Experts of a small language model: 192 experts in each of 14 layers, a softmax router.
Below are experts of layer 7 (counted from 0) of a mixture-of-experts language model. Rows are named down (a neuron's output weights, with its number) and show model dimensions 0-159. Each number is 128 + 32 x the weight over its row's rms, rounded and kept within 0 to 255. Numbers have three digits each.
Before each expert's rows: "comes before" lists some tokens at least twice as common just after its tokens as in all text. This comes from a sample of Wikipedia text that the model never trained on. Tokens count by the router's weight.

# expert 110
comes before: "%", " |", " km", " m", "°", " ("
down0:107125155154095135163160119117172090125148119121157194144095126143143122105135122129188113120183072116151132101112077147101093122164079136175112092110114104119133093163166143135145004110137127123114128129195137142131098117169102140104144146138139126149141157126144173143087145121100132139124106066053133128129135208153153066126070173155122128143120117137101062112141080149180140179174137110104178126145201120088170193131125155146098106151113101072094086142091181086053152129148102
down1:112114137129136210189103063119102084157121124112111131132156103141164101068167135124128151121120122134128127137122072104118139137133126151140084111109083148169164129082119211116114161110095181096099106094117145156104093114143082149178136188112171135202126096113115132160138100093130163163129191100125073133079121205139155099133165190095136141097166195135165068088148115166144160081161112174165094105077113166121166126112127129146125125154087115182073075114075171078110119140089120
down2:159207154074159240199128227227091103149087106173166128129128090118129131159151166089117113161136070164090156108138124102109146120119104175137111147121160100116103129091174122162149123073093109085136107088141095164125125136174133115136118111070171138100125143096116124118126095091118068116104127121156091106144129117082090143083114152089144133145153158107117102114163069141104164092165134082119156142132120131106126133130070110132119187143130138104145157058201125118141098131113172
down3:092097114097148113107123159146114103123085145172084140109140081111095124171110078107117139096097130127101072098163124153140087093114165137092058119166104141150104135091106153097134148145150187102168076147119109060134169105156076070117183115138142164075106165165144094109126122104094162155100165115131153134149213126156151097082132144215152129119116137162098142164131130061095182175107175181111211119145130156096166082133113091163103172102145148102160139203126087140143141119156159
down4:090162163083114142091100178144134213172110031140155097116145122068118134127138118117107157145124154155121174139124167165137120049131167139116198181119175110191156125127071091083158130137124162129116127166146130085081167078124109120158084145149128139162169118118073108087113165148139067108091143152145151127166107136115200185164119105171142146072139098111123111144094128130061164114074084116110178111140091124100124161127102094162114099142156156103085124157150094124073155094094153
down5:107175159135089146091153111097099167102148114100158090154173178074179137106116093046094123112104113120116181155100148147140129117139163164106154171142174137132059094122088112123103062097109104197135132104131127109100183169064105115188101186090128168114115124152093137168096189145114150117084129136135075158117089174167116140156167139201145176085175083137115144132159077128105121171106147130116139129109102139086123142143097153145123160131069128110160120110108163138211059093122144

# expert 37
comes before: " of", ".", ",", " and", " in", " to"
down0:100113164109154165078091174102122105073128134109138080113114111085146081140144095216113144100194156131138107165152185128148143139088126099128031112145138139155109158134050135116154122140089101150123117130105130051176196097142137120164123144123150151079137130140104101142085093121116170114077174155147111098095159120172096135119128139157163172153107123134087140208174064049165122134092205083132107120173110145118154133157141095140108141121218126134148140080120123143138144136117125
down1:139085065136190105099126155063149058121142153155185147127073141133102079144127085124101127178080112161111122162156155182113142123215088134129104175127108173171142115094086135174153076123210130072139097162102102080069148092151157094106162148166118148135135095136119072129090139118109164200130133145132118135127185162142142093093111172122134101127096139149101104134111090157115121143130083128134128114130141168165108083103099142127086123113193139152147132100137116127166199135181052
down2:103091114111122126135071126121116136100138104107081089112161084144115117230168102118158149042166119133140092133116168114134101137057184136169079044190116167114116155149101161112131147137109156137151132101188197088143202100134133098092135102173105193083123160110136138142173099154148129106099104102159158088142152117123137194122066134126118100125158159095130134172116107070135123144108165121162068152149108106177207114143075111102116112129112133127125152167192143131110144152102133
down3:146100140107142120151140107130095155165164148123151110109086189141110095142092097133135190101120123167177130098119129124143136070104125141091109086113093123156107176145149100239130144118157108130121132146157191162114107094063138091100147099098170141152111142113098128115040147114116087103171148131101166150098190167135164161090148074217131099132104114234113166121132150102074091152107161094137077143141120134097149098060127094112189170141126150119125103191104121153099088145119124
down4:096125066190139102086147121146109147132114072136148115086188119131108110150124129130113129182172121137136179187134165061149134160226087181089117108090132142109146164097184161118180132121150123171162150117131119091124171125144164097054174112113129096120151146143079179082098121140131108176111174093061120164101170152059161116120142122139107113093123201165157100129090126136086079111146174121150145063119119119111127103139103162150086134126163098156080166093088158071127106144136116
down5:127153153119092099137050103107163080123172091157170115120070092125143103092089105205130158139118147053170110132151117132134196111091126148147155157108183180134096129097085139173175190174203164109130103157147144125157111134153117116122130121163068164112125116130133151111147101142127141097119142143112165114167125180123083107128069102183168094175087124123168107133119101135070135154082049090160108083165098132100091147147163129103180120059171134140135140094108107140126133179064141

# expert 12
comes before: "-", "|", ",", " July", " June", " September"
down0:099152138185191146125131186077164155164121115096059144099062106100161144062109112098163172131058169101174092110107142152110113099145177099081114121123096119154146158090098154172121127181173080156171145148131109164103161065121179129135096145132106105155151139134143115118115129125140192074085080124123129156125142126124125147171111140084077113153093151104062146188132161138106138145106108131148139140154076065170159134157117120198075085134121104144080136156123097118139120081207152
down1:156100137121167110175179098081137098117140102105123164144129091105188191209092192127148146176114121139085141197151083149080135171140086134161106127119166084128131055116144136117123114128122123113166149126134117175000121124156096148109124115108116142114209124081163111131173185147172090184134112121108090103109150086131136106094124119117106155156161103147159091084141123151066156130153105061132115143102117154117109125158124143129135167122206162137097091107125113127143105142076112
down2:157172144147170170106135157113112133114114079059158138140156197096128145163133116055099130095128109119093170168161083116208123139139124138124041121025076118097110127151136108174080121104133129073058137145130131145136155150161151111125173126132120098183112147093170098094167129101119120137122047119145093088162129176142084103074111108139140102134138118133159159127154086150137155151195172159153117112142132133135100165146106078137131101162111218114105110154099144200124090130142137
down3:124173130156110128078126153187126172081087122135090111098130119139173146098118096122106195138123139147132145102088149152170087097146160112129146150128095131120133158186132119102120082143236134151158140091104101074114147116087136155092192147115163101101202159070117139134151128204133137106112083146147109125089081156108137157187105100117144092152151151114112101111160132151174145109111104123105128170140158106112128178141168115133114103151043029147135073065169137166134169066109096
down4:143132126148174201119074070151098169121152139097140148158133125104069114143107132158028114155131089144108183135134180110172132158188108137074172165117118136094124159158099133151083130032121148112130108134130148097178075129107102102118158111090100179144088140102108099166072197124092129113140156077132188180111118093170125089077136133174186113160127094138094155139072138088153163139143137142095152107155083162135144162105164110125124149111108126130134082146174178095100117153131072
down5:103163122145175138118122106100146131170123097144112202156104120207122138091141134209167163110111129080110192099081091115100110094109147170116118207116130147154167169126094133135147109181108083102163134148156201143083152087153135118095126133077091103075116133125122114106124128150187095122111127148131142171098184127088109134152115124097144201124119068136155149165100115103135102149057139191137148165089170113134107077086154107142186099130150110127126101118098135037127088092089175

# expert 150
comes before: " a", " well", " the", " an", " part", " \""
down0:145166069127140108146177135156136143125122183111046137139154047141129122173105115170134121135083136055108096142101136159147168113182077132062096153140123116127109100130135120184146097184094111167125140188126148092121111101160090101134145156092151125132148108141108202145204078122089129150129152148105152117136203124105132104105159107157169123131060137033115153131090148095146114148130091201166128159125074109165109140076125175096102169131180146111097108134122132158110146106076098
down1:145143111121155147169168082097108090144159109142075148123095155108086152062193161123114095114133104147166142123092120073089093162144127141121084167191100106161154198157185130153167163101091170123177127090166097109078144105149180160101099103141069174085140126094211177169091115139110107061140122101171083121069161167081112146145128140118097115088145144146095134121096172158118107134144142097150102134140154080134121098202143097137204096105135108113114123156132118121185144095097135
down2:175130134108078155069072090179140176064148110125096083160142166137150130081101129154113136109171086149109137114108172115116122175107138133084066119106107143199108073206126135079098161158121126097173109071186112177144129122137152115144111135095130140118154163072149139141085115106109163112141173085126180064142156116113116140156113176157077129104147172114104136102121146116179186095114127113156173126124100114143117126150103170064164110142130135206065125115177154146190109087092096
down3:153149134151119152086152123121119136162092117153105122140120101092081213114124150116089140148132193178120151148137087115109125176106136194173132172142153090125159095118150144125163200121124182103113117165124153132121138150093142104134128049135091084115073119132120134060064162138135095095131112154139124064156165100130195196170086124138129130139149133093134131078154172135111073151144051027106174106112147088078082175145090072142132111155110128130182147164096135126161118114106123
down4:161132150126112142099100171155129173094075161162095124166095097144135062125101136160163105122162100102150136142071123180145163130120113102154177131171167089128109055113097171136122080123133028167133163100157156174142119113136080147106179093122123136092113155097131108143149133109148183092146159158069141060088120155153105116105117109135176112140097125082185154127136152125138132123144107204114125167105138076108145087170150160158106100190065201104081076162152096156077149118105116
down5:138127153162117097155204133099079107137123095165113162138143117039096186102169157108135183172100155185106143157120092118123158162144145135071129117156103122145122140118052111116129139132139136166139112124097125103158130134143108124163141152157137064156101127126084149081126102133132155126113129036079145165136177121103146081125095123110102124108097123095167185122125194102167129175095048100133139140191097158124133160161091112159096092185168107093153159215071131101175076124125099

# expert 173
comes before: "  ", "\n", " Nominated", " —", " 1", " 3"
down0:142077108155159128091134046070142119117130135118130137119077153122153142115125126154159123148085115176101082194129196131132144169127125115094102092091071122117124108158124160089146147092181171086154112097107056076102165205176105143111170138195098122094148181091102149109077168064146119137177181167173147124127135182136155120129151103220123120134110159099106119149121087127092134181146063126176125094097162106121176151175100134090101117100136125139113141118139106125161088104114165
down1:126138100169164126146093123114140119121138083170124181059126173124152120152181120149163137047101098124144138136154110137094079070140086136099124150170062130090148116053107145113069087136182131130233119085146142092179168119182158192132182147132133109106024180125141098155113138104138049157154091119134121114135094164096144125145100143125077158146124094160127119135156076124126157126123109119149090150127191124148115122174146139140065145120158110134129097079134164090154131150144127
down2:121000168106159130131156076120120141119076091130078118130141083126087112107143090101109176129128164123132183088096145097107114146139100059148115112158187106064175151098107133138105122148126104181103136135140168114118157146140150147107070125117114117095116124089117151136138146130182147102195133074115160121128116097152210127101085147110109109101126178148118071122141140157172099172147166216131121134143181122133129123135129082102106150157203155167127165177113098127165134174073141
down3:091043093122101067127150102090091144125176174116135099157082132095114122100118098114130136158138143149142130114128126189146109171163089126109075113104143145118101120126119120108142098130119131078118107173139137071102156243102141160102110141127110114102186165120150106129152128113120181082150130106241138193183169196075071089133129086154181122168068104100110121177099111153110157170190131126122139152135122080132115164110134169145147127162099124112154185111120089149163104126145142
down4:114134196112098116147100138177134176153079225123069096185095160111143122124163093141119138146144116154084118116131064107174150062086099205141194184183123103111131090169099094098162154162092052142164150110106093169134188142143119143145115106094135134095134102106117115101095150075123140117195101158152182103113111149136128146088106101094148123189088129179082138090093082106083148085163120158093172126153141152114132157138120107125151135116110131158156111124171166149105129091133087
down5:126174141109151140084146151120096127141126137102095158081148195131154135140084114050088066122142188118113138108147094106134129167113100078081124155136201156163122136133115146129100124116125115164137159148130181120109107119083097078165133198133166116158151162072160105165166081138076193160106089116114137167130154109121120088139143159110166133161142053085099178099239147159110147100108082133131122113171109154095120145086131170136122115085115131115094117193113084100183082151103174

# expert 131
comes before: " |", ";", "/", " (", " been", "–"
down0:149150167153147152071089105098086129165074107221151147147114121150156129163189149071169089153155166147178079174118137138140054164081145150119146121157115118152121165140080177137078152113117107174125197120152077131120113078149112140162140101079121110060124141148128158170091155086100120141164114096139197106116143155137157170115116136132125065130122097115151132096104129175118105092071038100093098135150094148085124191132155144136138139105110062160119094110125127099101123172164102
down1:077141107099144132140080135120151163091154143118142092118152180112036140138143121075078119114103098106112095098157138133162154184131137230190116096182156107112191153165112093162130165140121112150121086112114138132109138131094109093128158104088146126136148131083141121128114112093153189096097080166108088063145150199133144124180152156118091126157103124124107116104139140125135109107134169093159179143068089125204125132098053095103087173138167169097169192093132101178125112179116137
down2:198091122126143100142106137149138144124111197114107117146167117118073096124179088154127134191176135148150135156166141118114088076129112113098120098114123092155104117115189090121194118131180167169120132154153110125125108174116185116092102086165091147099191050182113178116126112138115131115180101134142152127118060160167136102108062111134062133090089133135161109105117175124101166153165056091098134107107134083126160104123137082145177151159132140116107123130204178076177113129101066
down3:146092121115138130174120067150081191188158156132172099180137102141119187121143127120137117120162171150112152163172083123131123106154093176167157099109101152084121136087108115113098112140140093085142149094130165135184134092118111181129109120094187140099174228152130136116144143143150134138148178150139131119133107162060090110124179108106112175113068140160146155081087143116120043065189105108086098190131102115092136162122120139140096124133048128144156145068085073115101108162136126
down4:083134127190161172157182138136145132158114158104130145074141110162126098173077121106146149138182099104111131194127096138130140098128143077150080155080162081101110050077198139134106141136127134084124113130089116122154136118123044079118164126114096129156166091152090112089142093143135080148052208204098123181130141142120131157105120135197076146108176149099092141162147114142071115161157104123089177121136116128080134131108174114120145105111144127187169089140172155131075124121113159
down5:106113116124149162072075096121125218129074114150129107113146107203123135131137127117151121181092162143098147080146092105135115141106130165137114126147144072103118125106035179206112131146139187093118125097128140118094173110116091124056197122115127103116129126166127150136172134116159159064111140192106110089124176075150088110143112136140103182142092092121142145156118109120132077079186118160165151085134154081119117132125127116122127148145163154073200157182125118191150111159157058

# expert 183
comes before: " the", " a", " his", " their", " this", " an"
down0:137178165137107110093095138099130132134146140158179104133111086137122183122134130145101166142159143126060099119110142151141164129062140137105114160130093088100106110100089129149139133113123122060119140119085115132082175188122163121110163091117095079149131088112050089132171188155090078173099111101160021126157087062135145153156135102134121114085121091151200124146175164127164144153058081127146108187139155151119140104091187129187143195147134168140147128174128076141137104118161150
down1:111123120144066140132121153108126121189133174129135086133114181148126095101104140146146094201129183168079167100083075106152138143112095133174127132137195170156188102170151161086132154159098103162108183072090133099144118101119160080113091092131124092155051120119098203163108119113145177169184135112115105107090156050107090097142118134107121078089132139138152124150116084094105123127108128153114105145092144102113171203193089148192134126136128165095147065125128164106163096130141165
down2:099113104117107115110139144101137152134127150153087140149125039153111080060130134094108163124087115160087172042068136140115189164159128125116066137084107143141107152177206145137116136149130102081187120151157108110142158091167190153120132104134106183130104103135182112162177145117138143150138185167138074095147139128110045105139150094184125119147167114102126211142108103193133118110189120142102065154123133107123159145142090135110118104103083182066092146117125094131148109158113125
down3:147071095151170139180121073088095148124126087122115123222145077111093139107117194119122117143104122172110161114120152097100156098117075123192134172130082101163119127169073124196120103141140141095144101066130117102124151132144173094134143134123102127148122102227131127095131112082176144155139107122142117119129123069075112187159151102182138170112110163105183095147162162104164115089141115126130088114069173096130198132170114088163121134165125101117088080127078113198166139154151119
down4:134147113089097151121063167091090196173152155096170132152122113109107112145133106132140123178201168103111088081134107130137155094100147099140149131102186084096095166113131095115211161149159128136045169094088164148126155151127142073119102123153127137098144143105046165097174179174130128117102176116093113162127161116145134132149113118138104105173099111123098101094099128095092135115112136129075156150150132068101212173126089062136200190175103139136155114118101140179150121117094137
down5:032112136183061090108160108157128091074139122153134151124091153148130134141158150091159092185092089169083138130127132112112112192087092100180118167136119163122141076112097134092090128121127115175129124103159129135141070180097151138087080156154144079218122175140133121087106176102111155130163113135112084153111176121125152132147146215092133114151166109141127127133168099141133136079085115090126105091163133188182110116141193128151077115102124110130141055135163166109128170188134125

# expert 9
comes before: "\n", "  ", " 1", " x", " 0", " 2"
down0:127116106131141126039121147129105140128172138081136084131166141112212139104129159107124190093135091136065143187116166122144125066104143083135135096129125195149109132170119203198175167160143097102146130092134115121118093170173132144119143147140172144119161169101147125111133173067160102095102086099108106082120146146133132137107108105189121143136140107150119121150103140103120138090144168138058111077103098151102094123128147192110122123108081148168033075102115200083131181131159168
down1:085090111144136116123146092102114044121079164125130175147131131138130111170140114124156107126173141121140049151149124097135093098183079106209125125108129139109181105083132144142125169054132097178153110114171166126103099120171107119130120133109124136166170168114190101124120126137109131091178190141110198107083076161078121124135133122126132090107166146110163097139194154147164105153153188195169125124097134119144103070089117162164078165117110111137050115139093113045154163137128160
down2:163157085143141137161062175113091115091146113166103116194105114081128116117149148191111132137159114179165157123132097125130113142069097106172125104148093073138128134132193097159176140123150142101158191144113077136186131129145177126150113115158119135143091084100124141133135083088154167113107201108139143125108149148101096186144091093132134132099109121111155055118094131163131158098123081095181175131057108056115113206164068163111129176173161154089106135124079116167086132119139075
down3:085144180165095080187072128122113147121110098055122167130118119140107113195145103165106130139085178105164115106132091076090091110089134124095155069123132096103102165180111117167097147141143144127157172121156109114090128133080155167149122175159137115102078120110091130189124090108186167172083149142133232179125108119177157124182143132148117131092113186120154081105110116147109088129085136141154162082166104131143149108127090080127080192127152150156093160132106094117180088190131122
down4:113136098137139161126135135138134136199145128160134111131101110120161130141127149102150106044152155075166108145166153121145122148097103143059103124046145204196115133111150131147131093146144165137193147086115107109135118098067076103221120142119121122150124111143109177212164093149110130133040140134117088189120116102097083150132092069098158088135136143153128138123142105120115201124126136133121105193140069095126183128152121073109114102185156179165073115151092122120119111091108128
down5:124125179109162173074229104151116107106196111183136156161126069153138107144150156170127153142178053133099129126151140096147042153120131134199119177076107099094071135122091074162174159118151090139131058097078139152147131172116130128143103143130095120125136183097169146149115118150146178084163162094134128133141125133151108102075116080116156085074096102103153080146132143076113115185166115107132131152162122118099138134200104145125170114130115160133149118144127100098124108083121061

# expert 46
comes before: " a", " an", "ed", " born", " released", " also"
down0:109141131134113102084113135185106113142121160062151161145126070190163112094120106111099100157127112067108124097127172128102135125055106137118111177149154100119157113173160139165094171092110178135148153134118153055110168110124103129112158132105103123102191195135110136141144144104140127236102167133088137074161091179113101059155143144148176053184125125139103134133049139118143095109144209102102116167148147140143141165079141111103116155075121119142177129121125164122113147157065152
down1:146166173150046107090085092056084164132192132114138207074137103125069126140206116129159191156186145111110147090155105112094128093178168148109165112148108134134149154122166069167144135131139161111099133142114115158139137105175144052165159085107121090152185106145150071107128178095099096065111169165128155138131121141148132168106078142099098115107179114112153112130135116095146136145182151094125105105134095161160138121152107077146147158135147119079097176147139098101103113062139089
down2:094077141134189116105105131161130130145145204160133133187164055209109139144106142076178070127091111133087057178153139108090160120190116086163160140122128183154168141120124146107122111107143090099130062183109074162089190129079113111061162155099122159172138142112108155130135136103119112137126181128118090121111117089101152154141094131133161148129099151087152107103179169109135180050126098081095163084107152136121142120137107106111098133135149181192108095083121156138140171120121131
down3:084124105104142092125155181104101129125113116139150133112092095197183152127063139170145102111158116139086066161132105103139119125118138137153163114130126151093126163135131085134082098127127067165059082113155083135129089123145151133154065135123165109114120111147114103108193171112092171153120153166139049120114066106113170126158115090134140113162155078140084148112161103126208157137130162111210168141047120160103125118183188145102138113200176168115133122163103105111205108115140154
down4:138143077140140115108134164199158197155134147127121105120089135125198136132091154181107080137154109112081116157155143143140096116063175111109150100169124156169079106149087144133078102152194113178143204125156128096161148119133120129123167171093132109095090118145148053127147113180144157075107080180081141090174118064094158118161078112150102168148138123159111104132088098090092115080135095139128193142120112081143100100074126186111157127122114159143132060203118110154126130127096134
down5:074120101225180073155181156096107109160128156157151112152095122134138117145128167157164167123127168096128126089081051154130087103133124174093133154141128123119159064117090123123105089126114132099119114132123103184108076084185151162078109109094177188185126123160184154133086114100123149122100043196109110147148118121162141122148155105158056123107110135172117137110071143142146151174110136156141114125117164151074118105152135183136130150097123104165161076121161103125091063090113176

# expert 191
comes before: " the", " and", " but", " which", " a", " with"
down0:132165104048114075118136114085118152167139109063158095142192120104083153107141116123140207146070161087108098170139071116148133162131132123147125137098144119125096083131127126130164113127168130131150146132127203163117101171127190134086093169178128131145170120091130080090150147147047160162122081118153099127176145078074104076046102129098125160191099153127108161137181123086126137162105193139119132168137125099075176160136074126159148165113142140145134173152110106130111089131114178
down1:145072104092136139138216167157139163122150152167131121089126148130098129117083143164158076120152148145115141088116098067037091200096153173130110097120156132085118172090140162134142145135087092137109057134130129151161145126094096146144154142116178077107102137137089111089119144144134130105134151191130156166141143113119139133208143151138170116205121138090201084123098117089078157130123063079122130131097112065102135104131097148129166136161034151115127158143159114097196122118164142
down2:166126105154152165124129138079145106109138131087146150175185103105143146140042147131139175126121063118075107073140168074111094136129070085091180171074165176188179157118135097140129113139117177112127159084128088157192146129119069111162149125118085103079110159153160112131134097165138134112125097167165182117124162115138141174168114122069111139111134179123083162073173093109125139142135136123150193072110102123167143102121140138077113098163158139192122071074098150102131102149143076
down3:162029101097192137170135157089105128149114118108079155134110154125122137116046132118120205146125122119106177118138145114102135109116141143137169119104152149141101095162074132155088106157146076102112168099168066107111101112152126182133142147143181139137081105139113139141129110176116202147107141107171112158058128163120065136159119140146203155157080109101164183122165149159133136130132091093152131145095119121155150069113119130133088131113067216124083223113146142105119111142107078
down4:092110147097097130142149111175152100126161155098156100126111105100163140067079165165169092157123178075123157148166102101141114149113103087240169081138110068128119052081153141164097114169043170155150122109162142166063116108104141122130175147145108107136159139161135173103083141082108121137130088139115102061143142110076142117061122119107187157124121101169131094140149088168171170084116075134101139194135106105116142152115164127114165130141168129123140164113190114130152133149168117
down5:172117173145157138090093119101140099098153101149108237166080116115157134133096167104144135117152127120114162128143124126131123103126143132107088087108089171118196185121117196182123107103137096136043096123114132145139104107124069152150121141061193134141133144105228158144143115127108138083068118117134133152114132144143168137153141155181168095074149137099106111142159117110186127044156115074123101163168077133119104118207159152075096158109109113124141126108120113067076138152147124

# expert 39
comes before: "\n", "  ", "\n\n", " 0", " 1", " 100"
down0:060199121120091086222110125124106096105167157149140133132107175151175146134118111104142167118128109129123172132098154103132177108081169144108206228092096175124127109142088149097136092148123137091110103137083131154149141133129159138131126107158127133052057087088142142098110146137142184173122073148162106116078092114134039100123162173144145075141120111134149201138151082128074100071147144185091150122120173143111116107119121092141160158104150120123100151141158129137151111167137085
down1:083126177117135112139125122153128145142075189160191101163134106168109177136113191141086174160162164122101088119148132120111119097129142141148100152135089118094134087142071150107141159105154140132166149111099126182099154176086099113145154119053103128160138096098104106177130137100168124066214139150119096109095145184148144156139133136097097169107126100085055044177156097037103128135168119091182101133114069177152088167144147119168082131136132124129131101120086175127116162141112089
down2:111156090067157131181056139064137178082097191110086136100151189095134126134157126149098108117093107117176100150160124148155145183142151117095146089128105127081106154126138164117154064094194099132101152126137134130189138097067123178171080176127089135076138131101054162072124099148116092115118111107174115120099114177113185106133178124080177133126123112092179123150167146107126121111205121097118138185177124148139115127089116111099112138086178148119161198130112154147142093121156117
down3:017093102148015058183156112072122113182133124131107127169177072161154127073121122139130150073150125121174083156103171078130154138144106125155182145100097100109120087137153124126117138147102128160086135132122113073115118119106150134106105098140102141191186129135144126163165111148077151153112182180130128167107132146128086094094145164162107150135136100147132186148173117158166132092133138145178156125125192102069065131063099174135153110123141167127120123137150138141155113179111116
down4:090193136177174088099127105137140152122154071166146151109130086115133165151118119090125108157150123096057163080105108091123129046123127150166096116115118126132111123068082150175152208150117115121141205115158070200100158105088126094122146068143135150096084121142120149187072161089116079176169120148099135185109094153153136167149131111119137133102068162135134124117105176170075126129114142138129150127128112088116119080131137162149130105147136095185089186139134091120138095193121200
down5:178044084122158141139129135110095076098089167104149112131112153091090113122178098145196132136099085157126161105191166117133101182138083148116089137075093101110149146130148128144095144074103137127126117134091113124154087154187177136119188154186136091108190111094080227122144117090125200082170121130166122071108195098116151076111127092096110120176097171109131117152179117142135176156154186110131123126075144111142166156168134127101140112154161136100141141150103118121129084084107129

# expert 47
comes before: " in", ".", " of", ",", " for", " and"
down0:181113156088089176184205110167112184115156132102117134137082171133177156152095143087159134086084121155175149097111154116083144084105117157166116205090115076057064149105188115092105123104127107153143098131122114145104084096126095103154142111098166096157140150187144164150138156079205157175174124161083128141149062133130117100160117129106158128072158131125158143108171111128167085114132088113119096134166105108133111173136083110082199170069140140136118142133139113116124116097147085
down1:108054113150177112081125127118118110202177106176092143129124064132175101201114075138086146075142143133127070111119124125121099158174095115131095118169113193151131128151067137170153076144182155118130120149094157101143147146115136153106145140139141152090103133061122143121091144108136169124164107091135072101127149111115167154138106120130177089168182120164145161098128115077089128135158179125197118154076159087219161094096135124151069117137135139065101126121105111158079179134123171
down2:143114110150118124131121091172135147115105111150128109137119174111109130163131144120172163120087070120075087115107106123158108111067109145125220144126144093150101166131100150132080189097133094123112128108158183162101125123139166155142220106148125086168079188163152081101162138116109101161123190098057159097206173113083138160145084168152103145134105165129022117126115139106106135106201153185143115069168109114133108142093106148098115083101122153172101130122120118109152114178094119
down3:105077116079145149117153168166117116139139099121070197118146098172160103158097092165134103113229123148155081091098147130131125146142067115096136078172148212138045120125105149195114119155096123166088119124146130122126095120096108119113128141180123133109107143132099146150138138144184147151110157161166117099126160047049105152133103097101091064110089149125104150172093103095179136128145148125161139149160117168115132171112117196158123099143159063095161098120102124177092151126161179
down4:121166144150127082116132143120126102138116117116085094152114149084121132111073193119197134116149132106091177081022122115177169131127072166142116113144118135128172108107132145152103128107144071173137182184109098118146089131135086132187112121091152103146136121100129144090142121166159133142122131132155186162067101077117056176107109147091067200118170125080122172110175159118172141202127076120144082175168119103082136127149142156198168127120119100129181134107095089135164124103129121
down5:120126110076163112092139136090147097101164186129136132130122130135113135122171142122190129174143108151113138093145126149107043216142108100173160124130156162114152085161134114154136115166118181189084177123150127114103145171152115098154086125177097138093144175100131135041080177102144131144131093137147153139133108101146072109071073149093110096145069167139118152121128104144122149103168071139130115205217102107159098143136112078150119060086167073121115125089128088140134133134200122